Experts of a small language model: 128 experts in each of 8 layers, 4506 steps.
Below are experts of layer 2 (counted from 0) of a mixture-of-experts language model. Rows are named router (the router's row for the expert), up (a neuron's input weights, with its number) and show model dimensions 128-191. Each number is 200 + 20 x the weight over its row's rms, rounded and kept within 0 to 999.
After each expert's rows: a language model's description of what the expert responds to; "mostly gets" lists some tokens that are sent to it at least half of the time. This comes from a sample of Wikipedia text that the model never trained on.

# expert 7
router,222,240,154,200,212,193,227,222,207,195,197,192,219,204,218,203,230,174,232,167,222,248,196,206,200,164,202,178,203,185,171,200,200,205,212,204,161,191,188,195,163,214,205,149,212,212,209,202,170,207,189,226,228,182,230,230,176,200,197,190,189,188,174,204
up3,224,222,219,183,190,193,202,227,205,215,204,190,206,177,219,196,161,196,252,226,211,203,209,235,212,180,194,142,183,201,242,244,205,207,206,209,199,238,211,185,205,191,186,212,200,186,208,172,189,202,188,174,180,183,196,195,211,187,228,156,199,182,223,225
up4,182,221,216,192,208,195,207,193,204,207,213,240,187,191,168,182,231,185,221,191,227,172,167,224,218,204,211,195,182,202,226,198,199,193,209,191,167,222,199,179,198,207,180,185,196,182,211,172,220,191,230,192,170,216,190,176,168,231,173,209,211,199,224,185
up5,228,184,232,187,188,224,204,171,161,222,232,173,227,195,210,209,205,207,199,177,246,217,197,226,201,201,182,197,184,195,208,226,197,212,192,186,202,198,192,181,159,211,207,162,163,195,188,207,178,211,170,210,206,210,212,184,175,196,208,201,156,167,226,202
up6,192,201,171,204,200,181,192,209,214,214,230,220,196,236,204,212,187,172,220,196,179,185,209,201,206,187,218,179,218,232,191,178,201,193,217,191,216,224,215,178,195,259,185,206,196,219,220,202,203,228,191,220,221,202,197,191,191,201,185,225,198,186,202,189
up7,213,176,186,190,208,237,191,208,186,191,232,169,212,221,187,198,210,204,179,197,213,201,209,186,221,209,201,203,186,220,211,145,183,193,199,210,199,193,226,185,188,190,196,231,181,171,207,208,206,186,196,190,212,212,198,193,170,152,208,202,179,210,211,208
up8,217,196,171,201,208,186,170,224,190,181,223,215,169,224,206,194,203,192,222,179,190,207,224,178,222,200,193,176,186,157,176,187,222,193,204,200,185,209,229,187,188,216,192,209,209,204,179,228,220,206,180,198,227,226,182,173,198,195,207,239,205,199,169,224
up9,218,184,211,206,257,190,247,168,169,167,224,180,188,220,187,201,212,216,210,231,220,195,184,173,199,169,184,195,158,177,199,167,228,184,198,234,203,195,214,179,199,178,204,191,195,192,199,199,170,188,162,206,228,206,216,198,191,208,224,211,212,212,200,188
Word-initial and inner consonant pieces, especially Ch, ch, St, d, th, as in Chairman, China, challenges, 3rd, expanding.
mostly gets: " Ch", "st", " ch", " St", "nd", "l"

# expert 46
router,201,217,210,173,201,188,226,205,178,217,214,187,203,214,212,223,201,167,222,199,196,185,210,193,216,191,190,164,182,185,177,207,158,223,246,195,161,238,190,211,165,217,199,185,184,228,225,162,192,200,195,180,203,188,227,227,170,197,229,187,198,166,167,204
up0,210,205,227,172,227,208,205,184,187,219,173,196,180,204,196,191,218,191,203,184,210,196,217,195,195,182,216,222,205,217,217,223,205,171,185,195,227,193,156,205,189,204,218,224,163,237,208,197,205,171,219,197,241,208,219,192,202,183,221,216,198,183,245,205
up1,207,204,206,190,210,177,173,196,160,181,201,167,201,190,193,188,206,200,191,212,237,238,175,204,214,193,192,225,192,225,206,191,227,212,208,218,221,221,202,205,181,183,233,215,201,227,172,200,222,163,169,201,207,200,208,221,180,177,214,216,254,217,212,249
up2,227,235,204,181,231,218,181,216,193,226,179,196,177,183,181,199,188,213,229,181,200,216,224,181,189,169,228,206,193,212,207,189,198,213,214,218,170,189,190,208,178,192,207,165,194,222,193,219,176,205,192,205,164,156,233,209,179,177,235,161,223,189,191,176
up3,191,181,197,228,209,211,201,213,197,226,195,171,214,223,204,232,183,196,218,199,193,235,229,210,174,201,206,181,219,177,198,206,209,214,193,202,179,178,204,200,198,217,240,193,215,180,213,189,171,217,197,171,223,179,203,207,210,187,215,209,200,153,225,199
up4,181,226,161,227,167,237,185,202,172,226,221,206,204,229,200,198,243,203,207,203,202,210,201,217,196,187,238,205,219,220,181,189,240,202,217,239,211,199,222,185,213,219,207,210,206,214,211,181,171,207,196,237,205,218,208,215,198,211,202,193,186,199,241,175
up5,191,223,202,227,195,202,201,188,223,225,203,194,170,238,206,200,205,221,182,204,190,213,191,179,209,159,201,233,201,217,242,189,233,174,224,235,196,183,184,199,247,212,220,217,201,212,221,202,191,233,217,185,184,172,181,170,200,216,177,230,198,143,186,194
up6,187,218,182,211,210,200,185,205,200,167,195,173,209,221,194,181,201,182,177,186,207,245,195,186,188,188,187,181,197,219,208,205,213,201,237,211,198,199,220,185,181,215,192,232,206,221,199,153,236,190,201,199,195,169,207,180,237,198,195,166,154,179,185,203
Opening parentheses, brackets, quotation marks, $ and table bars before a name, abbreviation or date, as in Party (PRD) and (1835).
mostly gets: " (", "(", "[", "\",", "{", "\""

# expert 48
router,208,201,174,184,220,205,213,217,174,238,207,202,173,212,211,233,220,172,201,178,214,195,227,194,173,182,213,179,192,183,191,192,180,200,223,199,176,209,169,211,170,219,212,170,172,229,236,176,200,205,191,186,221,175,232,223,175,184,220,199,195,171,177,179
up3,192,247,184,182,213,184,199,192,163,217,214,180,198,194,185,215,218,181,201,227,203,161,180,217,223,188,214,183,199,163,188,219,202,217,213,180,162,177,174,171,215,208,203,174,191,226,231,185,218,234,187,207,228,213,263,203,166,224,198,189,224,195,209,176
up4,216,218,188,197,196,194,225,195,180,192,177,187,229,212,164,215,209,215,184,197,195,200,215,196,192,209,214,176,179,214,192,193,205,218,200,221,221,177,178,206,178,205,179,183,212,224,176,163,173,169,190,198,227,199,194,199,204,195,206,197,216,181,162,196
up5,203,204,202,178,215,196,192,196,183,210,202,198,200,200,218,201,222,153,225,213,218,208,198,204,184,181,226,167,194,211,184,212,207,190,193,201,183,169,170,211,207,198,186,172,201,239,195,150,209,220,214,190,206,197,218,195,173,223,181,178,187,202,145,148
up6,241,193,153,211,246,187,202,182,202,205,211,209,177,221,175,194,208,158,234,205,215,204,209,204,219,193,201,197,198,208,220,231,183,185,238,186,181,192,218,173,184,217,220,163,202,245,236,196,197,178,217,208,180,213,242,190,223,183,195,182,194,163,201,181
up7,193,193,163,190,232,152,171,233,189,210,195,152,193,199,233,208,205,197,179,195,237,226,200,162,178,189,200,177,215,196,184,217,205,226,207,183,160,203,182,195,188,208,229,190,175,207,187,210,198,197,195,185,219,210,205,214,168,185,171,187,199,196,219,218
up8,223,207,205,193,207,188,245,212,195,206,223,193,216,219,208,210,188,162,189,222,227,202,189,203,190,166,205,198,157,190,183,175,159,231,218,197,160,197,204,199,186,201,218,178,164,234,246,212,206,205,232,164,239,192,243,237,171,236,225,171,172,178,166,190
up9,198,171,208,206,189,220,224,210,216,268,213,191,216,203,247,188,196,201,186,201,205,187,233,211,179,179,240,201,222,227,194,214,207,192,182,215,177,207,176,176,224,195,167,207,194,201,217,194,162,209,206,202,213,207,182,176,184,225,215,211,195,204,206,186
Last digits of years in dates and birth dates, month names, and the por piece in contemporary.
mostly gets: "stit", "por", " pro", " Cor", "gan", " well"

# expert 16
router,207,201,180,190,195,213,244,186,172,219,187,207,209,198,200,202,233,173,211,183,190,201,203,213,185,204,213,186,166,207,175,187,195,214,228,183,174,201,194,198,211,225,207,164,188,234,211,204,200,212,176,188,231,185,232,213,213,216,194,186,202,152,189,188
up3,188,212,203,191,189,207,191,190,188,194,183,187,178,212,205,205,221,209,177,193,222,216,193,200,200,229,195,215,210,168,236,226,233,226,187,198,215,209,186,186,203,183,225,179,186,225,214,220,213,210,184,210,196,215,212,204,191,195,209,186,222,183,181,167
up4,182,194,187,183,214,172,218,218,216,195,178,219,166,214,205,202,208,194,197,227,182,208,191,192,192,209,206,203,186,216,242,191,191,201,194,183,225,230,201,198,211,192,203,213,191,213,180,194,153,187,182,202,221,191,213,227,179,196,226,211,193,196,208,197
up5,202,199,189,215,233,230,206,205,222,206,182,157,185,209,218,188,157,184,244,214,201,202,208,209,202,173,176,224,201,216,192,212,187,219,212,179,213,211,198,222,202,188,210,209,187,194,201,195,214,219,193,210,203,210,222,180,180,213,216,215,183,221,172,209
up6,182,199,224,186,205,194,203,216,177,204,242,195,191,197,208,185,243,185,194,173,205,197,194,220,231,211,204,234,205,217,186,184,203,199,202,232,183,232,165,205,200,212,235,215,207,226,222,181,225,199,192,174,209,189,208,218,182,217,211,182,208,208,186,201
up7,226,230,186,174,186,192,242,197,226,228,175,219,187,180,179,204,193,199,179,185,136,170,209,207,202,157,167,185,215,179,207,167,170,173,218,179,220,205,221,191,173,235,213,166,209,206,206,217,208,203,190,158,211,202,203,206,179,233,200,225,207,200,197,215
up8,215,170,206,194,178,176,197,218,202,187,176,226,208,217,202,238,180,212,204,195,175,168,207,177,233,197,207,212,192,179,206,213,188,194,208,187,205,190,204,189,207,192,189,169,210,177,191,201,213,199,214,237,232,212,213,236,216,185,219,189,185,216,180,188
up9,239,218,198,198,188,175,186,218,225,214,186,184,202,173,176,195,147,190,218,183,184,184,211,192,234,196,239,216,180,186,207,204,190,188,167,185,215,214,230,204,208,213,174,203,197,204,209,201,192,198,214,236,203,183,224,194,190,239,237,172,218,198,209,206
Short consonant or syllable pieces ending names and words, such as Jim-my, Hammar-by, trom-b-one, heav-ily, Old Trafford.
mostly gets: "ph", "ham", "sh", "ć", "ly", "ley"

# expert 9
router,215,214,180,184,231,211,230,197,182,225,205,193,189,200,190,216,226,171,215,203,207,195,225,192,181,180,186,175,193,201,190,199,214,202,200,223,141,215,208,197,167,232,241,187,187,224,227,214,210,193,201,168,211,180,224,266,181,176,202,190,215,194,176,192
up0,227,195,248,210,196,256,198,176,199,209,199,198,225,199,237,184,172,204,146,211,196,212,159,218,161,170,196,190,209,211,188,160,172,205,191,180,212,220,185,189,183,214,183,206,174,192,201,192,221,208,183,194,172,138,182,208,212,197,228,193,197,219,229,177
up1,186,198,180,221,242,211,207,185,231,200,250,165,189,184,238,175,239,198,195,199,157,168,247,188,197,190,188,219,204,235,225,225,214,199,192,213,227,223,187,211,178,210,206,229,194,187,205,176,177,191,191,171,220,218,214,179,185,221,203,192,208,213,218,179
up2,218,228,182,186,211,180,210,166,191,230,219,222,193,203,213,235,205,231,207,202,188,184,187,186,189,216,173,206,194,212,231,212,190,211,199,208,163,169,188,220,242,205,198,194,190,236,196,182,186,240,219,182,197,209,215,248,188,191,200,189,184,188,189,220
up3,169,202,225,180,241,208,212,189,158,184,201,162,213,221,246,195,200,192,165,212,253,204,209,236,172,182,197,178,222,207,212,189,198,188,185,198,146,202,208,206,245,225,240,188,227,207,209,216,184,202,201,216,207,222,204,169,208,205,201,204,216,191,206,177
up4,206,208,156,183,210,170,181,178,208,190,227,217,164,162,220,175,202,194,180,219,205,211,235,232,192,220,184,215,196,214,227,222,189,173,195,212,230,191,147,168,208,179,221,179,208,191,203,220,188,238,161,190,190,196,198,202,206,222,197,169,201,185,215,188
up5,194,214,203,237,186,230,192,179,189,204,189,154,187,196,201,206,189,220,236,205,210,205,202,202,186,209,188,202,215,220,191,218,236,223,227,156,178,211,215,198,173,213,185,176,216,202,209,193,218,201,170,193,213,195,203,200,178,166,191,195,179,188,179,211
up6,216,180,215,177,237,209,233,202,216,213,201,195,220,199,216,232,184,192,209,190,233,193,189,184,205,183,198,209,246,211,193,186,192,188,192,225,178,194,199,171,184,228,201,227,180,213,189,198,232,209,171,194,183,187,181,222,188,238,207,210,191,204,161,204
Auxiliary verbs and subject pronouns after a subject or conjunction, such as was, is, were, he, plus word-opening stems re, con, be, de.
mostly gets: " re", " was", " be", " he", " were", " He"

# expert 62
router,229,201,178,203,205,207,215,175,205,220,212,196,196,202,191,227,213,164,196,192,201,198,217,177,201,185,198,130,185,185,200,171,190,208,228,193,155,232,181,217,190,216,226,191,179,235,229,215,207,195,173,198,224,162,225,247,179,178,219,212,191,188,187,180
up0,206,181,207,206,187,205,189,189,199,179,206,224,168,200,172,223,218,143,234,167,211,213,203,218,211,224,206,220,194,228,175,211,205,210,203,207,170,195,223,197,215,192,193,223,153,200,178,205,208,172,187,208,218,243,211,186,206,174,221,217,216,196,230,205
up1,211,219,195,192,229,225,176,219,189,217,208,181,193,183,229,237,203,190,204,200,194,233,228,198,209,184,206,227,223,192,187,183,199,197,199,201,220,182,216,226,169,211,188,182,184,215,177,208,177,177,228,216,253,184,205,191,212,178,229,195,202,197,195,193
up2,201,203,203,198,202,214,204,213,201,224,241,189,212,201,224,205,195,195,163,251,209,213,235,182,257,175,216,191,210,233,199,190,201,203,201,215,184,151,220,198,192,202,203,165,199,225,186,161,220,254,184,201,190,206,193,173,182,212,237,206,195,171,186,174
up3,185,223,197,185,171,208,249,169,189,191,214,237,221,205,168,195,222,187,224,228,231,167,227,232,227,153,217,211,173,222,182,235,199,206,218,215,215,205,203,205,200,212,191,198,196,202,167,181,208,245,188,215,183,224,166,182,243,186,212,200,187,218,132,218
up4,200,242,182,199,213,185,187,213,164,185,178,184,179,198,207,206,189,211,201,193,209,220,212,219,197,229,233,188,195,246,168,239,177,213,170,210,207,211,186,244,248,171,233,175,207,209,205,164,244,230,179,216,214,205,183,219,233,178,177,178,184,201,165,198
up5,187,242,183,198,190,212,206,179,219,210,179,258,220,179,179,241,161,221,231,183,186,193,214,191,219,204,206,190,165,208,177,224,184,202,201,216,196,210,170,196,230,190,203,182,169,191,196,208,196,197,223,233,198,190,206,203,225,219,210,232,193,198,221,201
up6,169,192,215,210,223,190,184,177,258,211,220,180,206,230,184,209,204,229,212,207,194,216,214,189,193,206,212,192,210,150,229,257,207,177,225,176,204,197,191,193,231,201,233,203,211,220,195,217,266,208,208,171,217,157,203,225,206,179,200,181,204,200,226,192
Word starts or endings following was, had, to, would, such as ough in thought, n in needed, not, be, have.
mostly gets: " e", " n", " th", " has", " be", " not"

# expert 57
router,231,190,177,200,220,189,228,192,171,236,219,170,180,203,193,225,236,173,203,184,209,202,216,217,185,171,193,172,175,185,190,201,202,199,243,209,186,208,196,238,158,208,222,136,207,225,253,182,204,208,159,193,236,200,236,197,162,169,198,198,220,181,198,171
up3,222,185,162,235,191,201,175,195,208,210,195,173,158,226,169,188,201,200,159,201,155,225,180,216,205,197,236,185,222,188,206,172,198,232,186,198,191,174,189,211,188,202,199,186,177,183,155,196,206,164,225,168,226,210,200,196,211,199,201,181,206,196,174,224
up4,198,232,219,185,212,193,213,197,216,197,194,242,182,181,232,188,181,183,245,222,193,205,226,208,197,203,185,190,174,176,189,213,200,160,174,238,207,205,202,193,174,189,225,226,217,210,206,198,187,194,185,206,191,187,220,176,239,180,193,180,248,173,186,207
up5,222,222,170,225,166,192,233,194,189,205,197,198,222,220,213,182,221,208,209,214,176,183,208,192,217,176,216,225,192,215,210,183,179,198,170,208,171,190,158,227,235,205,228,211,195,184,197,222,155,215,185,212,193,208,190,173,191,220,216,209,206,186,183,170
up6,219,198,226,194,219,214,195,215,209,197,198,197,187,178,204,184,222,198,194,151,215,233,203,166,180,205,181,214,193,208,177,192,209,179,218,190,214,214,197,188,188,175,205,217,182,200,200,162,229,198,203,220,242,157,223,182,205,147,207,206,189,208,223,209
up7,208,174,208,208,215,223,251,168,241,174,197,173,205,167,177,179,211,207,192,210,204,205,190,211,209,177,190,143,193,168,205,205,201,192,222,207,215,168,236,193,180,197,177,204,174,212,152,196,208,218,192,188,225,213,208,212,205,157,183,196,234,188,198,228
up8,246,224,215,210,213,213,200,204,202,207,143,184,192,201,224,205,188,183,153,186,198,178,191,199,212,247,223,214,198,164,196,203,224,215,219,172,217,208,208,167,161,213,215,167,199,215,165,198,219,178,197,198,212,189,221,218,186,188,203,183,205,176,197,234
up9,166,184,206,240,211,207,213,208,197,178,204,189,230,216,182,229,179,182,210,179,136,212,194,173,209,168,216,202,231,207,178,219,190,209,191,172,184,228,198,211,190,172,202,213,206,230,195,203,211,184,205,195,203,207,163,197,176,239,208,190,200,173,193,237
Single digits inside numbers, years, dates, scores and table cells, such as the 4 in 1944 or 8 in I-84.
mostly gets: "9", "8", "4", "6", "5", "7"

# expert 11
router,199,206,189,196,200,205,241,199,185,210,193,206,204,199,219,215,207,184,219,190,206,199,236,197,193,173,214,195,166,184,182,208,206,210,226,195,195,205,178,245,185,225,212,174,184,243,254,184,213,177,190,181,247,187,223,230,199,200,213,190,187,148,185,172
up0,228,172,228,193,214,214,206,201,175,190,173,213,228,198,214,217,194,170,210,207,185,218,229,239,194,206,177,177,168,170,185,193,204,212,217,182,187,206,173,199,188,202,201,234,210,243,198,176,197,200,167,264,188,182,196,190,183,198,195,184,190,201,202,190
up1,182,182,205,184,180,184,231,198,188,211,203,225,232,200,222,187,190,217,171,195,160,152,203,231,200,174,202,186,197,194,188,199,199,204,201,208,174,218,193,214,175,202,185,197,229,185,226,183,225,207,211,187,206,210,198,183,202,207,173,203,228,225,224,196
up2,216,232,193,176,180,199,175,191,223,194,196,255,205,200,154,173,203,194,220,183,207,218,191,185,220,197,180,250,195,185,205,198,198,181,207,199,204,209,170,177,214,221,240,168,210,199,198,206,173,220,224,197,195,223,228,197,218,225,189,196,200,205,259,186
up3,219,210,198,184,202,191,214,199,198,201,208,228,231,202,189,178,213,204,216,172,197,198,185,192,185,190,196,199,197,179,191,197,223,181,207,187,189,198,204,185,188,212,174,204,195,201,221,154,218,201,180,171,189,193,222,208,174,221,197,198,192,214,205,246
up4,187,220,192,206,187,201,187,205,218,216,203,155,175,195,185,191,198,198,182,221,192,215,205,196,225,186,194,200,225,201,172,196,206,214,201,211,184,191,189,202,193,203,204,200,187,195,195,169,201,195,198,235,193,172,210,203,187,196,201,221,237,178,185,176
up5,186,166,218,221,188,207,158,195,177,211,187,226,233,191,185,216,211,197,172,201,196,200,185,186,209,176,191,203,222,201,233,217,197,203,235,176,204,216,184,199,217,232,205,231,195,208,188,225,181,217,193,206,204,181,179,187,210,204,170,140,196,199,184,207
up6,194,201,194,218,192,210,182,192,204,231,197,211,252,187,203,206,224,199,183,246,192,198,212,218,174,221,178,196,199,191,167,189,181,201,231,181,208,177,194,221,175,204,205,196,208,195,210,192,202,233,186,165,202,169,200,217,195,182,205,217,211,178,212,205
Blank spaces and signs (−, +, ±, —) opening cells in pipe-delimited stats or election tables, before numbers like 0, 1, −0.48.
mostly gets: " ", " −", " .", " +", "  ", " —"

# expert 1
router,217,216,189,183,253,201,210,222,181,219,214,196,186,198,196,225,228,157,197,172,215,206,226,190,187,180,225,168,166,202,186,199,199,190,211,208,193,234,191,220,163,203,192,182,206,249,217,188,198,203,203,216,238,182,231,241,177,195,217,193,183,166,186,190
up0,208,190,208,245,192,211,171,209,207,201,234,168,205,189,194,209,205,162,219,208,201,200,231,209,229,172,201,200,191,219,233,232,186,227,193,210,198,188,220,226,184,235,189,213,231,207,199,167,203,168,177,203,187,177,195,199,160,190,185,198,232,233,236,197
up1,250,209,213,214,222,183,160,210,206,192,225,235,187,217,175,186,218,201,230,208,215,172,175,167,225,186,200,194,200,207,181,174,189,224,211,211,203,216,154,217,222,231,201,210,221,193,213,204,249,194,209,173,214,213,214,235,224,214,209,237,207,153,198,225
up2,166,208,184,239,196,237,215,213,158,180,232,199,187,232,193,194,184,174,173,183,185,210,207,202,203,187,178,185,159,192,212,189,202,180,232,212,213,192,182,199,197,210,221,202,208,194,177,207,160,217,163,190,190,210,203,204,194,190,213,172,192,191,180,205
up3,206,170,230,208,199,211,207,225,175,200,190,186,217,203,207,223,245,196,211,199,196,211,200,185,214,187,167,208,201,211,185,207,219,232,190,175,231,205,206,184,194,186,229,191,169,212,174,208,201,200,191,202,186,216,211,188,216,218,198,208,160,182,164,219
up4,194,187,223,193,209,203,248,207,197,199,168,189,198,213,205,199,181,159,221,207,243,206,193,224,193,181,209,192,221,182,194,191,183,191,259,199,163,208,201,198,218,185,187,215,207,239,214,185,211,154,202,216,214,211,183,215,201,210,190,208,210,200,170,202
up5,239,170,193,210,185,190,212,199,196,218,186,204,210,225,209,214,205,174,201,206,240,166,228,195,198,203,216,191,222,187,255,201,188,210,228,206,191,194,217,173,207,178,204,176,198,194,227,188,208,194,222,210,202,217,200,196,241,176,212,232,205,208,210,202
up6,204,208,155,199,181,188,189,221,176,240,206,192,229,201,192,203,192,165,228,215,215,207,195,212,242,186,192,169,194,197,211,190,203,203,207,220,171,212,191,204,204,192,216,201,140,222,272,204,205,167,207,179,227,173,226,226,219,210,210,223,223,171,171,201
Articles and determiners like a, the, an, plus numerals and possessives, often after of, in, as, is, e.g. "was named a member".
mostly gets: " a", " the", " an", "te", " one", " their"

# expert 38
router,225,220,184,180,218,192,219,201,192,217,204,179,176,209,199,224,214,185,215,192,215,183,240,204,186,173,205,181,193,191,203,189,172,218,250,203,175,211,189,190,179,205,208,178,165,248,229,187,201,202,200,179,201,182,216,262,201,186,212,186,197,165,163,186
up0,168,190,219,207,175,225,172,197,188,242,196,220,212,215,243,205,193,212,231,151,192,224,186,191,204,233,202,204,211,176,172,199,237,209,184,189,183,196,194,206,212,194,219,202,232,224,215,197,170,201,193,244,204,168,177,187,172,172,198,229,210,181,201,191
up1,178,227,202,192,186,196,205,185,165,215,232,212,202,213,181,198,176,188,209,160,184,200,191,178,194,206,194,194,136,205,224,203,228,155,199,207,187,189,217,189,201,203,213,193,210,203,183,224,178,210,173,222,207,186,201,166,134,205,164,202,185,176,188,189
up2,207,196,252,184,194,175,203,158,190,192,224,192,227,217,223,209,207,214,197,140,188,221,173,171,232,181,186,169,199,176,185,174,202,229,187,229,178,215,192,187,144,216,168,195,211,174,176,199,190,215,203,196,214,206,216,199,172,185,233,218,196,174,213,198
up3,223,223,157,209,222,211,195,212,219,209,209,208,235,229,230,215,190,174,228,208,204,210,193,226,159,199,207,206,187,190,203,212,171,201,217,158,197,170,202,181,213,197,195,215,174,204,193,208,149,184,201,235,219,185,187,179,197,198,185,214,177,205,197,207
up4,175,222,174,169,210,227,220,204,218,186,210,211,205,200,210,186,208,205,216,171,193,194,210,190,196,203,189,172,222,204,202,204,225,237,193,227,245,189,217,200,220,212,219,198,220,240,221,178,157,180,223,221,232,185,185,190,192,204,174,233,196,194,201,185
up5,229,219,193,178,212,204,167,224,178,206,206,222,193,223,215,205,209,182,212,188,152,214,184,188,230,194,221,203,143,205,197,221,212,156,213,214,212,208,211,208,200,201,196,209,197,218,208,192,179,215,180,231,218,229,172,192,226,212,209,185,193,198,183,186
up6,199,188,220,175,188,208,168,242,179,220,221,177,199,190,225,216,182,186,204,183,218,209,215,199,203,209,224,173,224,217,209,188,182,221,168,202,185,213,205,174,167,233,193,168,155,188,186,177,240,223,179,225,191,162,227,208,187,197,218,193,246,182,232,226
Pipe characters between table cells of numeric stats or election results, and semicolons separating number lists.
mostly gets: " |", ";", ");", "yl"

# expert 15
router,233,225,183,207,222,212,204,209,177,221,219,209,171,209,213,242,230,157,207,172,219,204,204,191,204,189,203,178,179,189,193,205,186,219,217,227,181,211,155,229,165,192,201,197,193,256,200,182,191,194,218,197,243,197,247,229,181,211,212,203,195,165,186,195
up0,227,236,187,192,189,190,215,177,218,205,238,213,205,166,204,179,200,190,206,189,167,180,201,226,174,205,194,191,173,199,205,205,166,163,192,195,189,189,166,218,223,220,255,146,184,235,210,212,186,238,203,221,215,196,210,196,200,197,166,156,216,227,213,211
up1,208,182,179,160,228,154,196,208,213,197,190,213,208,206,269,200,210,197,208,174,170,183,172,184,203,220,234,186,185,203,170,212,226,210,210,175,196,241,224,195,185,220,195,216,218,184,214,169,138,210,240,217,212,224,213,197,205,195,213,211,243,190,168,203
up2,176,171,205,228,221,215,196,196,221,223,203,237,199,171,172,212,227,209,228,156,197,189,204,196,208,211,221,220,219,175,176,208,226,201,215,216,196,254,221,222,206,182,204,206,223,192,171,194,201,229,207,194,225,185,219,188,161,185,178,217,231,209,191,184
up3,180,216,213,211,184,218,187,191,235,180,223,200,164,207,177,224,193,220,190,205,213,184,192,176,195,174,192,212,225,180,175,239,194,249,188,219,206,226,211,148,214,204,240,193,214,200,214,169,205,179,213,198,214,229,195,188,217,204,204,174,223,209,209,189
up4,186,195,222,234,195,195,187,226,191,220,216,212,191,220,195,188,199,196,163,194,203,221,213,190,191,173,217,224,209,231,194,181,211,213,211,183,210,173,215,224,150,217,213,220,176,206,204,212,176,202,177,197,212,199,214,175,226,212,206,181,188,170,208,184
up5,213,185,181,175,259,185,210,206,158,200,220,182,216,179,201,187,213,184,189,193,202,205,193,191,188,221,226,202,184,187,153,180,216,230,172,205,215,211,213,219,181,218,193,234,203,235,209,175,188,202,225,195,227,224,221,206,189,195,184,210,256,194,189,218
up6,178,228,237,182,235,208,193,195,216,209,216,177,207,226,202,206,188,189,194,177,213,234,220,211,218,195,202,199,180,191,196,219,221,198,185,231,191,205,190,156,223,189,205,209,198,208,206,217,244,190,199,152,185,203,184,198,206,176,195,185,204,193,201,152
Determiners and possessives right after a preposition, mostly the, also a, his, its, their, this, that, all.
mostly gets: " the", " which", " that", " his", " her", " one"

# expert 29
router,217,239,170,188,192,198,197,235,190,228,186,189,194,207,200,216,229,169,223,178,217,234,194,204,210,186,214,184,212,180,188,203,182,211,224,196,168,207,169,230,206,240,215,176,195,251,224,190,241,203,198,207,240,193,222,201,196,204,206,184,196,172,184,206
up0,183,206,166,194,208,180,191,195,189,203,201,196,190,252,200,185,170,192,213,200,164,181,212,196,195,167,228,183,186,209,195,196,208,202,179,194,202,207,202,188,163,218,171,191,204,201,212,207,222,185,170,206,211,169,201,217,201,158,212,159,200,197,192,192
up1,196,208,220,212,221,174,206,201,199,180,210,201,208,190,165,233,201,207,191,202,197,208,205,189,193,235,197,176,197,163,173,210,186,186,196,170,175,205,213,190,206,188,196,181,234,215,216,209,226,175,211,190,174,213,184,184,177,225,204,216,217,197,184,216
up2,191,180,220,157,226,205,216,214,219,214,194,184,202,200,202,167,181,204,234,227,192,169,188,192,192,197,205,207,211,156,185,218,189,237,214,177,171,191,201,200,199,209,208,219,224,185,186,193,215,210,235,210,182,169,210,199,189,209,181,218,220,202,211,215
up3,233,214,185,187,230,226,230,201,195,222,182,180,187,207,196,216,230,198,237,203,213,194,208,170,212,186,195,187,212,212,204,176,176,219,223,200,202,170,227,188,200,176,226,208,204,234,197,194,182,189,214,233,156,185,178,201,190,189,228,172,209,194,228,205
up4,201,193,211,197,192,208,210,221,174,232,184,214,187,214,199,183,207,220,187,200,182,188,193,173,181,161,207,180,199,173,168,219,186,205,170,183,184,195,191,220,168,206,187,207,239,210,228,172,206,175,189,176,189,165,220,232,212,187,183,191,201,212,197,206
up5,184,197,230,217,190,229,206,192,208,235,210,182,216,188,197,233,229,198,170,199,211,234,200,182,186,189,191,201,204,202,157,184,198,205,216,203,193,168,215,195,199,213,208,217,216,182,187,200,219,197,221,194,210,158,204,210,202,192,210,226,204,163,210,172
up6,183,188,202,203,169,199,165,188,171,194,196,177,232,168,227,208,210,172,190,199,202,163,219,201,228,171,192,182,208,236,193,214,199,217,217,212,195,212,193,199,192,248,184,202,194,215,199,210,193,170,214,200,198,175,211,195,189,228,215,158,193,219,227,172
Single capital letters, hyphens, slashes, ampersands and the final h of ordinals (sixtiet-h, sevent-h) in codes, coordinates and lists.
mostly gets: "h", "–", "+", "/", "X", "&"